Experts of a small language model.
Size: width 128, vocabulary 8192.
Experts: 16 experts in each of 11 layers, 224 SwiGLU neurons an expert, a sigmoid router.
Below are experts of layer 3 (counted from 0) of a mixture-of-experts language model. Rows are named gate (a neuron's input weights, with its number), up (a neuron's input weights, with its number), down (a neuron's output weights, with its number) and show model dimensions 0-127. Each number is 200 + 20 x the weight over its row's rms, rounded and kept within 0 to 999.
Before each expert's rows: "raises" lists some tokens whose logits its average output raises strongly, later layers aside. This comes from a sample of Wikipedia text that the model never trained on.

# expert 0
raises: "-", " a", ",", " the", " |"
gate13,217,206,211,176,191,188,170,194,238,217,205,228,215,183,203,148,212,204,213,220,153,172,201,171,166,188,160,191,188,218,182,178,206,206,195,205,216,224,187,202,202,174,194,211,222,199,173,176,178,201,220,181,231,165,181,220,195,214,182,165,224,160,198,221,202,201,214,184,209,193,168,191,203,191,230,211,218,187,198,171,204,225,227,197,213,195,211,202,230,188,190,225,242,143,203,194,195,200,168,196,209,191,232,206,185,171,209,179,189,228,197,177,212,196,197,198,214,163,187,222,188,213,207,232,199,216,202,209
up13,209,203,236,194,209,177,222,175,183,208,191,182,182,207,194,190,206,197,206,206,226,192,165,189,183,190,164,230,173,208,150,227,205,177,205,190,220,185,202,177,190,208,225,178,186,189,193,151,163,179,195,170,176,168,214,242,201,232,174,225,207,206,233,210,198,217,169,179,189,209,210,209,219,225,212,219,188,211,199,228,238,172,213,189,204,195,228,208,197,205,228,184,187,226,168,230,229,208,220,217,191,162,202,191,192,171,166,207,173,217,188,208,197,204,182,178,204,217,184,222,222,203,190,196,223,202,199,173
down13,192,203,207,163,176,200,184,203,206,207,194,202,210,220,221,174,199,206,227,220,189,209,182,186,174,176,239,184,191,208,219,196,157,240,224,159,192,203,228,199,180,164,207,194,208,206,194,198,206,240,215,170,246,230,208,183,215,207,192,175,245,136,198,207,193,232,189,209,218,215,169,207,177,203,190,195,209,194,205,173,170,188,205,217,235,186,167,183,216,189,209,211,199,172,188,209,201,224,196,205,215,200,218,179,201,206,199,196,199,216,193,179,222,195,194,208,213,185,213,192,162,186,249,233,229,196,182,200

# expert 10
raises: " |", "=", "-", ")", "In", "|"
gate10,178,220,190,227,165,219,228,203,214,224,185,181,179,206,215,181,199,207,217,197,225,209,201,194,195,167,210,246,200,203,194,207,199,197,215,217,192,185,223,190,182,207,179,213,181,202,229,188,232,204,224,213,212,210,183,171,216,187,243,211,191,216,176,219,157,192,190,221,211,184,197,191,179,195,228,217,182,197,210,182,196,177,158,166,221,155,221,204,199,153,214,195,197,172,159,198,184,224,171,218,208,210,235,185,213,178,221,206,224,238,227,194,187,181,189,230,190,194,169,160,211,192,190,181,190,195,203,176
up10,195,183,199,228,216,217,196,223,212,158,210,162,175,205,219,208,167,243,170,197,206,178,228,216,211,202,222,192,198,210,195,199,216,187,234,185,184,177,196,203,172,195,188,217,190,191,214,222,196,208,246,203,205,212,180,152,219,189,215,221,183,217,198,185,173,179,179,222,200,244,200,203,200,230,200,249,223,208,231,189,187,189,203,165,189,164,202,199,221,172,178,213,170,193,168,209,173,214,181,206,214,204,228,238,230,191,200,197,187,204,208,181,237,194,203,207,198,194,201,151,181,204,175,191,195,182,195,193
down10,189,179,200,192,206,216,187,224,180,197,195,204,181,213,172,255,206,212,226,205,186,202,198,189,209,187,197,248,232,180,160,189,202,197,207,171,195,148,201,191,163,208,208,203,199,225,181,191,201,189,195,162,184,171,225,228,216,191,190,223,226,185,178,169,174,210,167,213,219,198,203,184,181,178,191,218,210,194,204,188,178,195,201,232,184,221,163,184,215,184,211,216,211,180,141,233,235,206,212,233,213,208,219,204,195,212,206,195,171,207,198,188,221,221,185,179,214,182,186,172,170,216,208,190,194,208,166,192

# expert 8
raises: " a", " the", " an"
gate10,217,206,239,209,195,226,220,175,224,195,179,146,192,185,189,206,213,180,196,211,176,238,197,212,209,168,181,238,194,205,172,227,204,176,223,214,183,218,199,206,187,212,176,238,217,209,206,223,196,196,229,211,186,217,205,211,173,189,228,195,181,215,173,245,183,176,180,218,225,170,211,216,191,207,192,229,214,166,186,209,194,198,179,202,218,202,215,174,176,178,197,198,171,174,179,207,215,210,183,197,212,204,189,175,190,185,205,189,212,262,212,185,184,178,161,232,215,221,173,207,192,190,214,166,212,204,197,213
up10,195,171,179,212,217,210,188,224,191,181,198,205,204,202,201,238,191,245,188,218,243,189,205,203,187,196,202,169,211,235,215,174,187,204,221,185,211,173,234,193,215,191,187,208,191,212,181,229,198,230,175,232,195,193,191,208,209,197,231,210,228,232,186,190,179,211,186,223,202,228,191,167,218,233,192,258,223,192,214,193,185,191,195,195,168,177,201,185,203,198,198,210,164,179,177,212,171,202,192,194,213,210,210,213,226,208,187,204,203,188,177,156,235,215,197,207,191,213,201,152,145,197,196,186,172,178,176,194
down10,207,156,194,176,198,235,214,220,186,179,206,218,177,195,204,234,179,184,188,213,180,235,189,205,180,211,199,218,200,223,153,205,191,186,201,202,203,144,185,189,185,207,211,229,212,235,173,188,178,200,197,188,169,177,210,207,229,227,217,177,195,182,190,205,188,234,209,202,217,234,190,190,226,168,208,221,194,220,227,162,189,187,199,226,179,209,209,206,216,215,190,217,215,174,185,212,204,189,201,211,210,221,184,180,192,179,203,212,200,208,194,155,234,188,180,196,169,210,194,152,166,227,224,178,192,191,182,228